config.toml
n_layer = 10
activation = "swiglu"
router_score = "softmax"
init_std_router = 0.0285
lr_router = 0.00137
vocab_size = 8192
norm_eps = 1e-05
optimizer = "soap_variant"
batch_tokens = 65536
train_tokens = 390200000
steps = 5954
Below are experts of layer 7 (counted from 0) of a mixture-of-experts language model. Rows are named gate (a neuron's input weights, with its number), up (a neuron's input weights, with its number), down (a neuron's output weights, with its number) and show model dimensions 0-255. Each number is 50 + 10 x the weight over its row's rms, rounded and kept within 0 to 99.
Before each expert's rows: "comes after" lists some tokens at least twice as common just before its tokens as in all text; "mostly gets" lists some tokens that are sent to it at least half of the time. This comes from a sample of Wikipedia text that the model never trained on. Tokens count by the router's weight.

# expert 63
comes after: " on", "\n", "On", " Born", " On", "|"
mostly gets: "On", "=", "born", " born", "From", " January"
gate0:53 44 38 40 58 49 49 29 52 37 36 56 53 59 47 45 63 47 48 54 51 51 57 77 65 40 40 52 45 67 45 59 45 45 54 56 44 45 33 51 39 61 42 67 62 52 61 38 41 49 55 50 52 45 50 53 51 65 48 43 58 51 58 26 66 54 57 53 30 62 58 53 51 56 40 41 44 63 52 56 57 56 54 60 47 40 72 45 59 40 45 62 41 61 39 64 63 57 47 49 43 45 51 50 58 67 30 33 58 43 45 55 36 46 43 56 23 40 55 48 58 66 49 48 53 51 52 66 63 47 50 49 50 46 37 40 51 55 50 57 34 54 25 65 80 59 52 52 66 47 44 68 62 42 35 64 55 41 63 50 54 60 56 52 39 48 62 57 51 50 50 57 35 59 58 46 39 42 42 37 46 31 32 65 64 58 77 51 24 54 67 48 50 55 63 43 55 38 35 43 68 39 61 41 57 40 56 47 54 61 45 49 48 45 50 60 30 56 43 57 45 55 45 56 39 57 48 48 33 47 39 41 53 52 64 43 56 37 56 45 52 44 47 41 55 36 45 42 24 51 48 45 44 42 47 42
up0:48 37 50 48 60 46 46 39 42 32 49 45 48 25 64 51 50 47 35 56 49 36 50 43 42 51 48 52 43 58 56 50 58 58 51 48 66 56 59 54 42 48 47 59 49 46 60 76 59 48 58 27 47 47 52 45 53 49 49 60 66 35 41 47 44 57 41 46 57 37 43 47 35 50 63 49 56 57 37 53 56 38 42 51 55 56 45 37 45 45 53 32 30 56 60 52 47 65 34 46 32 49 61 57 45 55 34 68 44 47 42 69 45 33 45 58 37 47 66 67 37 53 32 44 57 61 49 51 54 60 55 29 58 39 45 37 45 52 29 48 49 40 65 55 69 50 47 54 49 48 49 56 45 68 69 31 42 37 45 51 69 21 61 59 56 46 42 57 62 72 41 46 42 43 50 58 60 48 58 43 48 42 47 41 55 42 48 79 50 40 42 58 47 55 52 45 53 42 53 36 44 39 57 49 49 65 52 36 51 38 51 54 66 59 44 50 63 39 43 59 32 36 55 29 56 34 64 46 54 47 59 46 52 54 79 49 55 47 39 52 52 69 48 63 64 47 46 38 55 54 50 72 42 52 58 60
down0:51 66 48 39 47 47 49 55 56 42 43 58 52 34 56 59 62 48 49 53 45 49 62 57 46 43 40 43 64 58 47 50 69 57 47 47 52 72 59 46 58 32 42 49 41 59 26 39 53 44 57 35 41 57 69 65 40 48 44 57 37 39 43 65 37 31 52 39 48 59 46 36 51 56 59 48 44 51 42 63 51 49 26 50 43 70 66 50 66 51 58 41 40 48 40 40 49 56 56 60 52 75 45 58 53 37 36 43 57 38 50 66 62 46 44 28 51 57 46 35 57 62 31 66 45 69 55 46 53 42 58 47 60 25 49 67 55 39 53 48 55 36 58 50 53 47 56 38 52 53 68 63 39 46 41 71 44 53 53 42 53 54 48 54 65 55 56 40 55 56 44 47 49 53 49 38 28 48 47 46 54 64 59 54 41 51 56 48 49 47 37 46 53 43 66 35 55 57 74 58 54 57 44 48 43 62 48 51 55 43 65 63 44 34 53 60 47 48 69 53 49 55 26 56 44 44 54 40 50 62 53 54 36 31 59 48 73 47 53 57 43 35 38 25 31 69 56 51 40 52 64 39 39 46 47 50
gate1:52 40 25 53 49 48 37 45 63 39 29 52 45 54 33 41 47 68 55 55 37 43 51 56 51 40 34 34 49 52 62 50 47 60 52 53 62 67 38 49 35 55 32 57 34 62 41 39 52 43 56 40 34 44 40 64 41 51 36 46 57 48 53 67 40 53 37 66 54 57 46 22 63 46 49 34 42 42 40 40 47 40 35 68 57 59 43 46 55 33 63 59 48 63 63 47 44 46 42 55 56 32 59 62 62 38 42 22 51 67 57 34 59 57 54 32 51 49 60 49 53 57 47 51 43 62 42 56 57 64 51 50 50 44 48 58 42 46 23 49 51 50 42 33 37 46 45 57 41 56 47 57 53 56 56 38 60 51 38 41 57 55 51 54 69 59 50 47 47 41 40 62 32 64 39 52 36 48 52 65 61 64 47 45 35 56 44 32 68 73 44 45 39 49 55 48 46 52 62 44 46 51 40 46 66 48 51 54 58 49 61 72 55 39 57 45 46 58 51 45 49 31 38 48 47 42 57 54 60 46 52 34 33 51 52 52 66 67 62 50 42 46 41 45 58 31 46 53 61 50 45 47 52 74 47 53
up1:60 26 57 59 58 57 47 53 48 54 52 62 65 50 39 50 42 47 70 53 52 40 68 61 50 34 59 44 38 44 61 44 65 56 64 46 28 63 63 62 39 56 54 39 56 49 50 34 35 41 36 50 26 51 52 39 48 41 51 71 44 58 45 50 64 55 50 56 41 48 46 39 47 47 48 37 64 53 60 59 41 39 49 38 38 45 61 37 55 45 41 53 61 56 51 48 44 60 37 48 57 46 51 52 70 47 65 40 59 29 53 46 48 48 30 50 50 50 52 67 54 52 69 56 51 72 50 70 42 52 29 61 38 26 34 58 49 37 56 51 60 43 51 25 56 28 36 58 45 43 64 46 54 47 40 49 45 49 47 60 50 51 57 50 39 61 60 58 39 43 37 53 56 47 63 60 39 62 46 52 63 49 48 50 48 49 55 37 61 56 55 50 41 31 48 61 49 47 49 53 60 49 48 34 53 47 37 36 37 53 61 54 50 53 63 57 33 56 69 31 43 60 37 37 69 52 62 52 47 44 58 57 45 49 41 48 67 38 36 53 50 40 35 32 48 23 61 56 52 43 41 62 55 42 51 55
down1:39 49 68 48 40 47 44 51 55 56 48 47 54 35 55 53 59 65 57 50 55 44 60 47 46 63 43 50 45 49 46 48 68 56 49 52 67 47 49 51 60 59 47 57 47 56 44 58 69 40 60 48 44 40 51 49 49 38 55 42 50 47 60 57 52 55 63 45 66 48 39 51 60 25 41 44 63 52 55 51 47 27 46 43 35 40 50 44 61 36 42 52 60 73 57 52 34 49 40 54 63 57 57 49 47 36 46 46 46 34 29 46 40 49 39 43 48 40 63 61 48 41 35 43 42 43 64 52 54 54 48 50 62 59 57 56 38 45 50 75 66 53 40 49 57 57 47 46 51 38 56 55 71 59 49 42 41 40 48 37 60 60 41 53 46 61 84 64 51 45 46 70 60 32 58 37 47 52 62 63 57 46 59 53 37 50 51 61 35 48 45 51 51 44 52 52 44 54 51 48 00 34 65 52 59 37 53 45 39 59 28 51 61 34 49 62 76 42 49 64 61 50 55 57 51 48 47 57 39 71 42 45 54 26 45 51 52 51 50 48 31 45 58 65 53 45 59 44 56 65 45 52 57 45 41 57

# expert 33
comes after: " of", " in", " with", ".", " for", " as"
mostly gets: " his", " an", " their", " its", " a", " this"
gate2:55 60 44 65 55 69 39 50 50 47 54 60 49 59 60 35 41 51 64 59 46 50 49 49 55 60 43 48 49 37 42 37 49 45 44 62 51 68 62 58 43 43 50 72 39 59 44 43 51 46 46 55 47 47 50 64 60 51 53 73 55 60 64 49 46 46 45 53 47 64 59 60 51 41 54 54 64 56 45 37 61 32 57 48 35 43 52 36 63 38 46 35 48 58 59 55 50 46 54 65 67 53 59 49 39 58 26 46 43 52 59 56 57 41 51 30 55 54 52 51 40 66 51 50 44 52 57 44 31 36 44 56 31 67 54 45 46 40 71 59 60 45 53 34 56 47 43 34 34 60 51 35 48 41 50 56 51 54 51 50 31 67 56 47 62 47 59 51 50 41 44 42 57 49 36 45 78 49 51 43 37 52 47 52 43 66 62 30 53 34 49 37 59 61 58 60 46 51 69 55 50 63 36 47 51 46 38 48 47 57 41 44 62 65 41 67 48 45 60 34 40 36 40 67 56 35 61 55 52 60 61 70 55 56 45 46 52 44 43 23 23 52 27 62 50 50 44 22 54 50 42 51 57 61 51 68
up2:46 38 54 43 63 56 48 41 45 46 44 61 59 54 49 51 34 41 40 25 37 55 73 56 50 68 71 43 33 45 52 49 66 59 64 40 41 60 42 44 52 47 37 42 53 52 47 46 33 60 46 29 55 37 51 51 43 66 56 40 50 38 53 39 57 73 58 48 59 37 64 48 40 55 44 50 33 56 65 47 66 50 64 53 39 36 53 47 65 46 47 55 61 57 51 45 45 42 53 54 53 58 61 41 49 52 54 56 60 67 56 49 36 65 55 50 62 46 54 66 59 45 58 59 36 50 61 55 42 22 56 53 59 61 52 51 48 48 62 58 38 65 69 39 51 48 37 51 49 43 41 41 58 63 52 74 39 36 60 54 57 55 37 41 65 56 46 68 46 40 58 50 54 37 38 61 50 52 71 53 55 63 42 40 67 57 62 55 68 66 42 50 52 44 50 22 33 54 58 50 45 48 72 37 47 42 51 50 42 57 74 36 51 62 40 45 44 50 40 66 35 44 50 51 45 40 38 53 50 48 49 66 57 49 42 51 44 41 46 40 38 51 51 51 49 56 42 65 52 36 66 46 29 51 56 50
down2:45 24 50 36 49 62 41 33 56 72 40 39 47 56 49 62 55 48 39 52 53 55 39 65 51 53 51 54 52 50 51 35 55 47 56 34 52 41 23 43 42 51 54 46 64 50 63 58 56 62 59 52 21 53 52 50 42 65 27 34 50 31 62 63 43 42 40 49 32 32 41 64 47 59 47 66 51 51 41 48 38 46 42 73 35 53 58 52 47 47 55 49 37 41 54 50 58 42 41 57 52 51 61 57 40 58 49 48 49 69 38 57 54 55 57 76 60 32 53 62 43 48 30 65 53 45 62 47 67 72 62 57 60 52 53 48 66 39 47 82 51 55 49 51 43 52 57 50 69 48 69 62 50 54 36 46 61 50 43 59 50 46 46 58 29 41 62 45 43 54 51 43 45 57 65 49 50 48 49 64 42 51 42 56 47 44 36 49 41 67 42 38 35 57 39 48 46 48 49 62 34 51 54 62 46 68 65 58 43 45 65 48 50 54 57 51 57 47 52 39 51 40 56 61 45 50 53 51 55 47 51 47 36 49 54 76 51 67 68 57 62 52 61 47 49 59 69 64 52 53 50 47 48 49 61 44
gate3:57 39 33 56 67 59 39 49 57 31 49 57 26 63 49 48 45 67 52 52 47 54 54 47 35 43 46 70 28 53 77 44 48 55 52 29 50 34 45 40 60 52 45 56 58 49 58 50 53 50 54 63 31 38 47 37 52 53 36 68 30 57 53 42 55 59 59 52 44 26 63 64 59 62 39 48 47 58 66 56 38 47 41 47 48 47 51 43 53 55 49 34 67 41 53 51 54 30 57 39 37 26 58 44 42 49 51 58 37 59 53 64 51 46 42 66 53 47 56 40 49 48 38 46 47 51 43 44 56 58 32 48 47 66 48 51 48 54 60 54 24 61 36 56 67 52 55 56 51 69 40 49 60 45 38 47 43 32 34 55 37 48 48 46 53 39 41 65 49 53 58 60 46 43 53 53 52 62 58 37 49 58 69 45 41 50 41 38 63 58 59 55 44 59 55 57 34 53 33 58 50 43 55 63 38 66 36 42 41 53 56 55 47 46 41 52 34 60 47 38 48 42 55 63 43 58 21 54 47 64 54 57 39 56 36 52 49 51 71 36 49 49 44 49 42 48 43 36 60 56 39 61 57 73 58 38
up3:41 52 37 54 52 46 59 51 53 61 47 49 49 46 46 47 50 49 39 56 58 55 46 44 47 53 37 42 49 30 24 52 28 48 60 68 31 47 50 55 42 53 38 49 38 52 37 55 41 61 57 42 26 51 46 57 56 46 51 66 76 17 51 32 33 42 52 55 45 46 68 48 56 50 65 56 68 45 48 48 66 44 57 38 52 49 57 52 43 45 46 63 61 43 52 41 51 42 43 45 46 48 53 49 68 51 42 42 59 49 51 54 49 48 65 70 58 41 44 55 47 46 77 60 45 54 64 54 36 44 41 69 63 46 45 52 51 34 42 51 42 68 51 56 38 58 44 64 46 55 50 61 44 64 56 53 67 48 38 56 71 50 49 46 52 60 64 28 51 46 63 51 48 45 58 23 45 31 35 49 54 48 42 60 51 36 52 55 54 56 61 41 51 49 33 14 55 39 35 59 46 43 60 57 49 44 62 38 59 65 54 41 52 49 54 45 38 44 50 69 33 46 60 37 59 59 61 61 55 41 62 60 53 53 53 55 54 48 52 49 61 52 61 47 63 44 26 67 42 60 49 47 49 57 40 47
down3:45 63 51 46 53 44 63 47 53 29 68 43 52 45 51 49 53 50 62 48 48 41 58 39 56 53 66 24 63 54 51 58 57 56 43 39 43 40 65 49 38 45 67 54 46 49 36 48 47 43 61 45 55 51 50 40 36 46 56 41 25 66 61 67 49 50 56 54 53 42 42 26 42 50 62 49 52 38 59 50 52 69 62 56 47 41 61 70 61 47 44 56 45 57 37 68 49 64 54 61 67 44 57 50 28 48 52 75 63 42 47 55 56 34 52 26 42 61 59 46 47 32 51 35 63 53 47 44 53 42 59 45 69 63 53 65 43 58 47 34 62 35 49 64 44 49 59 44 43 49 49 65 56 48 44 53 38 56 55 43 34 62 47 51 47 61 36 60 31 60 55 62 59 69 53 63 41 52 48 42 55 41 58 56 52 56 38 46 39 29 36 54 36 50 55 50 64 39 64 49 77 60 34 52 62 44 59 38 46 56 36 50 38 55 66 53 58 44 70 48 63 59 41 50 58 56 59 48 65 55 35 55 62 45 59 25 52 60 38 51 59 39 55 53 51 53 60 39 48 46 38 56 50 49 58 50

# expert 76
comes after: " in", " the", " of", " from", "In", " In"
mostly gets: " late", " century", " early", " June", " September", " February"
gate0:37 64 59 64 49 74 62 34 70 48 33 73 63 47 71 25 49 19 46 42 49 46 50 52 56 39 57 45 59 60 57 34 60 65 47 59 42 52 58 55 28 40 49 40 48 53 54 37 51 70 57 41 55 42 64 39 41 46 56 47 41 62 55 56 39 58 50 56 38 62 61 50 45 39 42 52 53 51 61 42 57 48 53 39 61 51 48 50 49 52 42 38 48 50 49 48 47 52 52 45 55 28 60 49 37 55 63 48 55 58 51 40 48 49 52 60 32 44 65 48 59 58 50 59 42 61 61 31 39 62 49 47 50 52 57 38 34 35 57 48 48 47 50 56 54 57 67 55 50 53 72 62 48 57 47 30 38 53 33 56 50 58 61 39 53 34 54 34 43 39 51 50 69 26 53 50 52 60 37 49 54 66 40 47 44 43 61 51 49 45 71 65 54 52 62 46 47 48 53 46 51 51 54 56 59 49 62 43 43 42 43 47 56 47 38 50 59 40 60 81 42 32 53 57 55 39 51 50 56 66 64 43 60 48 48 73 58 48 42 55 59 45 46 40 36 66 44 48 39 51 56 55 31 61 72 64
up0:47 61 46 40 63 54 37 41 54 61 44 45 64 56 56 53 58 38 56 60 55 39 44 66 35 59 42 54 49 51 39 36 52 47 50 45 38 59 46 47 30 59 68 42 47 47 59 51 34 68 47 43 19 42 53 44 40 51 51 52 39 48 24 56 58 61 59 53 46 63 50 66 42 56 46 48 43 43 52 51 41 60 65 67 48 49 32 46 56 52 27 44 44 53 39 59 47 62 63 43 42 54 39 41 56 40 54 48 67 43 52 55 46 46 48 62 38 37 55 76 56 40 63 56 73 57 49 48 62 51 34 51 31 56 46 41 53 42 57 54 53 46 48 50 58 45 67 56 64 51 40 58 49 51 53 45 47 64 56 59 33 23 56 50 40 56 47 46 56 64 67 70 75 37 52 66 40 54 57 41 54 62 38 40 54 47 70 52 56 46 58 37 51 51 42 28 56 53 51 44 47 43 54 52 41 47 55 35 46 44 45 24 35 44 35 60 30 33 48 47 62 46 49 66 40 38 56 51 40 55 55 60 41 41 43 64 58 42 60 50 52 37 59 53 60 46 62 31 54 51 51 44 61 40 44 33
down0:47 55 54 47 50 59 43 47 48 56 46 51 67 43 37 63 48 36 41 63 62 37 64 42 46 54 50 47 55 55 55 33 51 49 51 50 55 55 66 36 47 45 56 54 42 47 35 44 53 45 44 50 59 54 54 33 58 67 60 50 39 47 60 59 51 44 58 52 55 62 60 55 63 39 48 49 42 62 52 53 58 41 46 53 50 63 59 39 52 64 62 67 61 60 53 57 55 61 64 44 44 43 62 36 50 60 53 37 55 55 61 39 53 39 45 55 41 64 30 57 57 56 52 46 58 52 46 59 57 41 43 43 48 45 43 50 41 27 62 54 38 40 24 47 56 46 59 40 33 39 58 60 62 43 37 66 46 60 35 65 40 50 74 45 32 55 49 63 30 40 52 30 57 37 47 44 50 42 50 43 42 49 60 40 57 64 44 45 64 44 58 43 63 47 49 62 51 46 45 45 31 59 52 53 34 56 47 45 47 43 36 63 40 43 53 42 58 67 36 43 59 35 62 64 59 30 38 53 71 61 82 62 56 44 37 34 39 50 60 74 42 58 48 33 38 49 45 51 58 74 54 32 31 50 60 46
gate1:51 61 61 69 68 51 44 60 36 72 43 35 58 32 66 62 75 36 42 34 62 43 54 43 51 54 59 63 51 58 64 28 55 47 57 62 62 50 40 36 49 56 46 62 38 62 37 64 61 66 51 50 51 44 44 43 34 43 52 38 43 47 41 55 57 51 60 32 53 67 53 60 46 50 55 36 44 49 43 54 62 65 62 66 51 43 39 44 54 56 56 58 53 58 46 59 47 68 42 52 58 62 52 49 41 57 57 47 49 56 53 48 46 44 45 57 54 51 67 33 40 49 45 55 45 45 59 48 46 46 56 47 35 35 55 51 35 50 52 48 35 60 29 40 68 50 68 45 51 46 37 53 62 32 47 49 56 45 58 52 33 43 70 49 44 62 46 49 45 77 57 47 45 46 48 46 37 54 53 47 60 42 36 48 49 46 63 56 45 40 50 50 61 47 60 65 40 58 51 62 58 57 55 50 24 58 62 38 47 59 36 47 57 48 49 34 40 49 31 57 50 74 33 48 32 45 57 49 51 54 48 71 36 49 52 62 51 41 50 37 43 45 47 70 46 57 32 48 35 39 67 40 51 51 66 35
up1:53 45 44 66 31 33 57 55 49 67 56 55 41 37 47 41 45 45 44 31 61 71 56 31 62 63 54 46 46 46 55 40 46 62 56 64 34 65 59 58 63 62 51 53 41 45 46 62 40 58 41 39 54 86 41 55 56 58 53 46 38 45 30 57 34 49 48 35 56 50 60 41 42 56 63 49 50 33 49 46 79 52 32 57 44 35 55 61 42 55 67 37 49 38 59 34 55 40 56 49 34 59 56 40 45 55 60 44 68 66 42 53 49 36 54 53 47 54 64 50 50 52 38 60 35 65 56 42 52 49 46 62 62 52 55 57 60 31 45 60 42 60 48 47 35 56 58 44 43 36 34 42 42 52 62 40 52 67 41 66 57 51 44 59 38 57 40 53 54 59 55 30 68 57 43 55 55 45 58 56 46 67 48 48 52 46 47 36 49 52 56 42 60 50 55 43 55 53 53 51 44 50 40 34 53 50 56 43 34 29 44 40 49 55 59 46 39 24 47 41 45 44 42 35 48 37 49 65 66 46 64 54 46 58 49 53 29 45 36 57 53 41 63 52 52 58 37 60 60 42 49 39 58 40 39 42
down1:45 39 69 56 64 55 39 55 48 39 43 33 59 44 37 59 58 31 51 52 56 50 40 46 38 50 52 51 43 42 50 44 54 40 45 44 55 69 54 54 55 53 47 50 48 46 72 47 70 57 31 56 44 48 38 65 62 66 60 56 55 63 38 47 35 48 64 56 51 46 44 52 50 54 20 52 60 43 66 50 39 48 46 61 54 67 38 60 42 53 44 58 57 62 67 30 51 51 43 52 43 56 43 55 60 43 54 53 60 54 37 44 47 40 57 73 59 57 34 40 51 46 67 64 58 54 51 57 53 29 59 49 38 69 60 62 43 81 48 15 41 55 48 56 49 44 45 62 41 58 59 41 52 58 38 66 53 58 61 34 40 31 44 61 43 46 56 44 49 67 57 56 38 50 50 48 58 50 52 56 77 53 51 57 41 47 47 42 52 33 55 64 49 39 44 31 65 54 40 40 51 48 62 57 42 62 51 56 53 56 61 46 41 52 47 49 64 48 61 46 60 49 56 47 53 49 49 33 69 47 47 49 40 46 35 56 40 61 60 52 58 50 42 47 64 39 50 38 59 50 67 47 80 58 54 52